Weights of a small mixture-of-experts language model, trained from scratch on English Wikipedia.
Experts: 96 experts in each of 11 layers, 32 bilinear neurons an expert, 6 picks a token, a sigmoid router.
Below are experts of layer 2 (counted from 0) of a mixture-of-experts language model. Rows are named router (the router's row for the expert), gate (a neuron's input weights, with its number), up (a neuron's input weights, with its number) and show model dimensions 0-127. Each number is 128 + 32 x the weight over its row's rms, rounded and kept within 0 to 255. Numbers have three digits each.
Before each expert's rows: a language model's description of what the expert responds to. This comes from a sample of Wikipedia text that the model never trained on.

# expert 52
What it handles: Common nouns, usually heads after the or a, such as film, War, government, land, music, district, services.
router:100109145117142106131109116114171131129122129172143067145199140106128107156134195112097083158121170132138172153098078099121128146054132137093146141150146137144061105175187141188126145138134118181101198094126157134110132102113153134126180161174119072102109164158136146134152166140144107141093093097100160156164187142121190089144063103094115139173111146112126218039109131097137124131147
gate2:103120141135200174102078153079117122141137120151092130082099153171082122121152082154103212114086129113096130116167166121076157139120091124160146136119119087106181109146148186137175190144118191111116074135093129111140127123135109141188173105142135135124113108095134156147097092161150154041114111181111137147103172106161165104135139123059118154094152087046081104144149112141092085160169
up2:094176132158148145114104151130114163156143192138121102151144131093124130153109175166159080113129131163155138177096114137143119148061159163105062164134120138180104090178197196164097144158147161187170128098129127164126155157095163111127098140164081109111167134146159111177135136154174066120104084093106125130182137134131124104121151103122079243095125116167107142116087153145075074141114
gate3:153126173142103170116140163140137153134125129098154148152093096167192121110157155134121163117084100124142107110105179105179164108099142153113094153089140119113178119110090093100132025128154077119179052129042109120116170116114135128047116103093110147126135101131085072139110097106131111149150099169183108079103115115159083148188183158171066122160143118166105081143129139159147120088106
up3:160105134192135129141156130144121156103215118137167157103116124139221115156120158130116120104117105117173128130143107160187129084108158095079107126091140130151214121102066102098132107129122034084158111148124139087170119148123125079105099060104153115116154118108083161139083199129147135109126181122122143121126089121106095166180079119183108092160120121174122101134176148149117075163092
gate4:118138060099075167156139102123084080150088125097162112131112173096101149068158118102153063067173123211112110161147151130126096155187163106101088098155136123117111167102128127145162094107149123103170188131179142170114124126128051094115115139092162174131120183072103114110088170171072125147163092121109100144096141040154109150104137137091121148120083173110144096121140169132119135122126
up4:105096130145149073121142139089181082148139111071153105135133106084160118222102168169137078155109079123122148183125109153095183116053123139126137123095092093102113135110106120210162103112184173153082141155135181090101117138116149169128121126149087096091112131193106102144115165168155147141063150120155129126152192147143155121128132074166146133165192095155076132149129116170110080140131

# expert 17
What it handles: Middle and final pieces of place names, surnames and Latin species names, such as burg, ville, ensis, ović, ire.
router:120124096114127162182164165136129120118126119078130143097123126119132085152102098129067105163185113132107139181160178041101157138130119151116127100154101068059103156157168125179190122119118170121119159132118148133139097153119156208135181159107135089115062160140068141129138168123163113163167116070087140094080071132136162103133094130119142101094142122062042150156132115157139175153149
gate0:151146159165092153103113170090113143141159147149153125138111103094128114070147186153071096102104136136133151114072143173165173170069050080202094150109120113190087126181108102113129091113184173093171107135135156125156177140111122068128106109162109088112161099163126134138144105177132094126104120177214132111116113070108155139107154065115115148153104157133180121114162119116138105175088
up0:099189205114092161118101152112130146100095188073067100126176120068112135161148123119115144157126122150085156070139087130130053097125117161147095138158150178115142138117138130074073188121131133108108139119127123140112145065069185110126143134131155110093120105125196147124091098161155125132132160129094144161098096142135123138152145167117138201112136117174143121146161088119093078012148
gate1:128107148137164096099106101096165132140184109093148173072122091128088125159132116146141161111121150176103147131093171085143123134115146077125118109160157109130123124097125134136115109097115168090097214135087112042174201091177132144168085148142090082100140138150141159147131133083162086105140172069170104104115137212120158200126120093098165134123105113070095137124182143075075097118142
up1:174108123072143128145181134122170101106105201092101173057142146176076120112129076144175124133110153104142122088102186123167098120138166147105127099170127117132074160097159119117083168139159133168091141132107135136195124139123131098101140120078099083101081156134124138098125117063146174115150202102122114051149077194135105169124102054137155126146090056105123136109126107137094153120118
gate2:127088173141142111145106149162100106172139134136146111202121159142075057155103118081183128139113160175122166107078086163131048086118115085153125156102172114142123144141084105180100105107138070120139074085155196088087105055131072085091159083119190134117135084119117094100132143129143145086148101166085118121099146085140085148124165130083125146130103129141105165145115119080121185144122
up2:103108124126136072149140125113109142109136141088116105132181113134103095103151146181133183070115111098167113127128151177144149136126155178146160142134175128197175132096142091097113168146092054130125160111148101132153127076100092140094100122102202120106129174112134161062255120176059191127138120186114123098149169136140154164112097172142091137155114143084129156129147138098141142114134

# expert 39
What it handles: Common nouns right after the/his/a, such as name, year, time, same, role, title, son, wife.
router:129153088094123129126054107149190173142122108148134108099191094156069068129108152103099121110179128104148117118124153104231182102129128185095080158129137133073100167157158109184133098141136127129078175145076151121113130060165158200096140111150103101109115143115132118114083157126121146141146161106102155147136107094110182136131077149176152170119146100134092111072062113155135166155135
gate1:115135090122160082166117061116160121167138132088142196101112109128146197164165123123087127097193103117155108141149150132103160125108078064160096123115132111159119094130077107074056119100154103134158116089162119129169155107136139085104089129109130127121135126141098088158158075101128099107120124206101150153108194098171090109106166112072074113196059102107135169166159150159100122159160
up1:179083097194130174097215070175101135080117161119116176083112189144141057092148174134083144171124104162123094143108131137073136147115194114108132144116117102102090088117078144112120145107105114111145087047157154178117119097103132125160144133125180104117130129107160113127133138113182111090100105090147102138165123132135103103110177106129098174080131106183174185158106121064149156110131
gate2:143097083105159123131086129122216112142118109125087161110128108109129117112114079136083169166133046136156127095132128091145165112118093106105118086190053173076105098161103136071110141100131147047123117103159152128157180127122157171163099125193134105112075079185133052129108119165145135132155151120149123174095145157159136175138114162130069171141155148166120161091143163148137162120176
up2:151123177119107106134170108109147181054138168128138195184155111115149179120132177109098146075093127119098132067093143106150144149132138131177153128140115086141105082160084183086128052162097145109150101071123126137124071132146164120103160101097166146110129102119144067139075123117097143143162068158154172135084107081142138159112163149134119133132064053081140155114124094130073092135183
gate3:107113124071146151113138149104105147128068117133171066186099143103118122177125073147145180133148102132134118113100194040128046107200120107150128134134122166132101105084167133110155134124128133147120165097083143070183153123158059138102152106132178111161182117140114108102130135131107178200155097158114097091054139111176152156107122135088134154120099154061156189103123140118129125135110
up3:167089067105184082140156082156099115133132120153084048110121181164102096149108099105142124186062071093131139175107094120164116142091130109173155107137096175176063106156126127111156160148171113114144170166153126169122138146129170096159080147144101177135090129101105131146147084130134119078131126159102144073086124128100115070136130076082099114134172071116078154087177173127112105161134

# expert 34
What it handles: Capital letter pieces inside acronyms, codes and math subscripts, such as ERC, IF, V_{I}, TV.
router:081136085145089183175114149079140136126146175104059154082159127162132086141160146153073113227172141160103078100144090062120161098114096101159140153133167142148100180208129116205169167109148129122125183136153080098141138103146190186115119085120128120133081130118091129145161129181144167133099151154147140132101124117129107122182091139107187117120157131081104151116137119134129158101114
gate0:068145163136083139097132138145136133120175142124053183106126195094122139098187109120130178130099162147156118147152088117211147096099134168162136067121157159158123113160126170108148131157073093142088111117064094090107059110129122112143096095151149173108144125128113169120151183136114136118121176107100108134153084153125120084131159128144133037153082127178156110169166143133088156063182
up0:138138152153119179166135087134127117072179169152161126164105112091121157145115170127105101106160124110140119108095151093074172177127176152175135087123140124146138108126154191153133155097119119154107159132178149153176073134125092117074105096099127137195132108177176110137136102110086099188128176103135133152200168065105137150114126081083073092142178118080172128192123138162063130072119
gate1:127098085166132129085076123096081137147097083166071148158127111124126124207104139122110175176117124148129144169092125048194125044123202120138055166144113125130145073155054116150121095180141188129117125173144111102065098125175134133151137150145163098130160170076118084118155094143148112120129134163123117115120123111145108111103082126120080102145156104130164098118154121080164147150076
up1:148130101089115098118110088138122114093112140111157157079151070158134142168184145174147093095085114144131086181135161092126178130118149136149118151146137121179131061136064173096160138144122151105131098103108100141094160170167154081101116132108145123148145147124079074119130132136094146152117221078158138179089177153127088152113079157092047108161065207141154145096169105138114153170113
gate2:072095140166090119090119103101096146122117127160096160121092138052069082162171113106092114106186089100094050141140102074110143135162090109085153067120128149147133179194187124119108161105125107101140147162127132080180100136128165162150050111120163153097118120114200145116129149173164144171154118101133156070129128128105077093125095212130170147108118132133141135117113141101152170149126
up2:141099147112088080099151123126068147101106181064104173179152120119110142087112130100117129121137141140120092168086157090105165101073161115136132103113088111163180080091170154132039101155074106098126199105179135150122071158177160088081156085116047142187114140168096127130092122129149115105099123082133120148118116161084125168126107089117099088118076153082151144138126158113158144136088

# expert 20
What it handles: Head nouns after a determiner or possessive, and noun suffixes like -ation, as in years, season, career, successor, period.
router:082132089140131136149079109121158163128126133199144085150213108088128029121098180112146133130143171112156105135111130097144154108146081155092100186145116119087089165118176111234150110146099144132109188135146171105148151036142132184100145113156130110127119184124121135113132167110102159157160118091112158146128125105110180126127060129155110159117143109146134141056088108143133168115115
gate1:112113166150131139151062125118124160123122135096139156086070152186104092119172074148117156166152109075130132158115139137138177177065139102093162117108180120111148137169058118136085140086132098103147129139099116153141152193100127101122094189063065139149101074102114085141098088103095188104082183091178112128107113186160047137161106160172120130119125103099171160128141132121146102139134
up1:124173122064147115228087158104132123103100165101114063091178114100131135099110156086104156133107171084192151173142211058106112138144156165112142139049100111097102144110164113169172118091103158152144101079203151109127149100125126115097142145116108121158151118136171121159121161133094143121087139125111089175155162112140154106109095179103132123101179120164196124129126127165110106115176
gate2:089149155139152151148125029136105172204181120123114118165151134117148118149169120153172149128161153087095210147137136104122139195168136103098073123135190189179101094129144102156080115165166184131119129093066120147138164127121142114109159129087109115150174160115134182115089092126108132119109097122129142095182102135077138125057090096181120154124132151145150115099102123133093117087058
up2:096139104170103156154091015132096094110139110143134125113086146123076140181076114128143123128172145144152134182100121125155147050143140129187111134104140143123110129104137101148133088138117135128156181098111137152108126140118153145119201139145099118125163153160171118092110122174120156130098125146077113150164122090174093099138116140145186020132186078092162203057151110152083129131153
gate3:119151160131170126155130076097188125028074083095096105132140136117107111105067127175134193132079119156105137177088110098133111159129152087149130136109175152067156142096123156122179163176130100081121143100175080116123145087161110128121137141172128136136072205152181110090104178162155141096155121132126086143171106114115145080146113127134077099111120116109170144159149104096091166201143
up3:181148160131181144153109151098128128130169128147153185129101137120145138126143115135120096144173128114176109123164101138131136111167133150140078132153152089137175084195073127099156048133152090139145185138085146064162149182099175029111125130109139143082095148176111130168091067123165091132135172090113170123143119105160149164094159146088137102182170089182108102158130133166153188118159

# expert 15
What it handles: Head nouns in organization, award or event names and compounds, such as Film, Museum, Airport, Director, Commission, School, Council.
router:133068129120128158193110169094142146097123152166122131103198090085162100125088164134109053127124118149128095123100097113149172101103083181100156123120120095095072128122129121228184128159159150143094144095168126152145171127149113170129091179156122108111122128141120145152160194093126112101116089111139124095157154125133160066175122083090160080182125154075106145067098139131133181114066
gate1:109148167166157117118104135121104089143147174127157069125085142115096124203111107175129150144161113109114121102176162123106061144099104121091099077187133091137060182172196125112140108078167152129142143154104115142147140141145166168119156127154123098112169183090083134143065091106109107134143117115048142112101091187129065180084144161148129192114112145147103163126153105135132125116208
up1:132120120116115130102135130136170193139164104177129209136132150108137078113069168091120107080105152135108085154140096077138164122170120063103129149113138175163096140094119117215152147126138095114086128141170124057136141180099116106116114119117205165118129134189121144144166143100171118141163122082136133115101166125100146100174035092161116150060143136079120099128092099160089127093083
gate2:175150145151101131176126147155163127134085131152130125141086124126143152125255151089081163100130149134086093062111091140108138127146124169099115128159131182143087139090143131195123123136103082111176142149167176098096118131123126162095193151024099125135138143149124161115128133163118134160157144063136109139152149138168133143145094175156082091157109190156147159119119102105071181128154
up2:085105121155134157119141145119118064138122175156158135189164059136105127136124119084070188169119105129107117143150148136095086147105131085137158133148084152196116103119140133113179088077163180076097151132163109143154117138156144136132171125046158130109130206124063185097138104118184102149089102166126121156154109124127112092152145088156103160157157119121097069089108088121185100059151
gate3:116162150131107170147115086096135097145157128173127122090192090148178168130110138125039122124150118124142162056153131108185130097084130093093151082129092136127122133105170132092175183172090084151102110118112121150105182167085136145109155116149139117145092151106101131098101097145123206145110173154112159110192172115128135164148140130112162136075132169153066157163095172181183148134208
up3:132159152143103140103068116121071095160128095060113097127094151115166104144126123116147128153191161139163170126120133137077149152150093172157129185077116118108175145156160086059066109152123102161153091085098076171111137144094131091120102123149133110140094146108116068210085107135119116116113140077124147101218046160114081083086142117162123152093126127141122153168116100152174142094121

# expert 14
What it handles: Letter and subword fragments inside abbreviations, acronyms and names, often before a closing parenthesis or comma, as in LA(G), J(F)H, O(reg)on.
router:085116115145102150187094122081121142136149162090087186104123130152126047135128160127092098202143136155134066134106129086162168083103107148158100176126126144108085183226146075234162142106125147129129160120139113144113098103130150203079133105133104148108081131080097135119170125171136155176117143168150157160129086095140094114138115193149161123127142140135100133129116084168143126109135
gate0:145145145139126156140133094109117082135131101149121072096037104135116116105162104087101104197166126102144096187156085079191106129093082181151101124119131110129124156218110120184104126101140184141139157101161125139089165127092097091164205125139131143151126133068148129151147126103117099119153154078124155188062091110138138137151080146113154110139164091132127137113168098148195084141069
up0:100110155163145112112147131103148127162072098095110148146120106168139179158150062090066123118149103165160109117163118078149174107136141136176112089116097117127178178159201118136092121109139111111140205160168100091102207143107137101154132088148118116112161140081162173076202125143126129155113125110101088124129103112175122125108072154127128176055078073090096136133087168103101158076139
gate1:156146164105169128179185134114107091158079129136144083139115112135159115075109131157085125108120102117160128140177140126104137107147112133112072098145139093091203077110140185106095104148096123189118121147163134162117156163119100144181140145088179131199143108121133098089048111127101073027122189034132114149123155134141144156145101146150122112113156095075108178104098132095150105110114
up1:130084114110140074116161126094119119164132141103162119126122140129163111164117129126161151074136173147145144108136080145131157152140182141138060202147135088098121070129106135112064098111056181109151071103093109117098092172114097099106155138115118130138209125155175096136112117101047088079088118148170181107150140101101179188070062125179114097141080120133150146132083128121092124144103
gate2:169078093078126118099086115133123116108145176139181091097126163120162155094182067067109116166125085128122118134092148157135070099151128115076107150129085116104096104078156127167122137100122122178179140099122140104088118143100113075045146089097084074152120116117129088105126068135149107063076124113150063107114129133121175118102159099145134183085098148133058104154112102190163098143111
up2:105125102129147094071210095084094144182180155161172153140157150115070156167179138107103110105127198133118100084092130176135073136170163148172135171130119116106113136072107156104138140169145140064184089139109069098115180126173077149123151109143120087129094149106122158126133128149162089137172118134122175126198111141112090108159155123190121095156083091162102105178108146135120152093093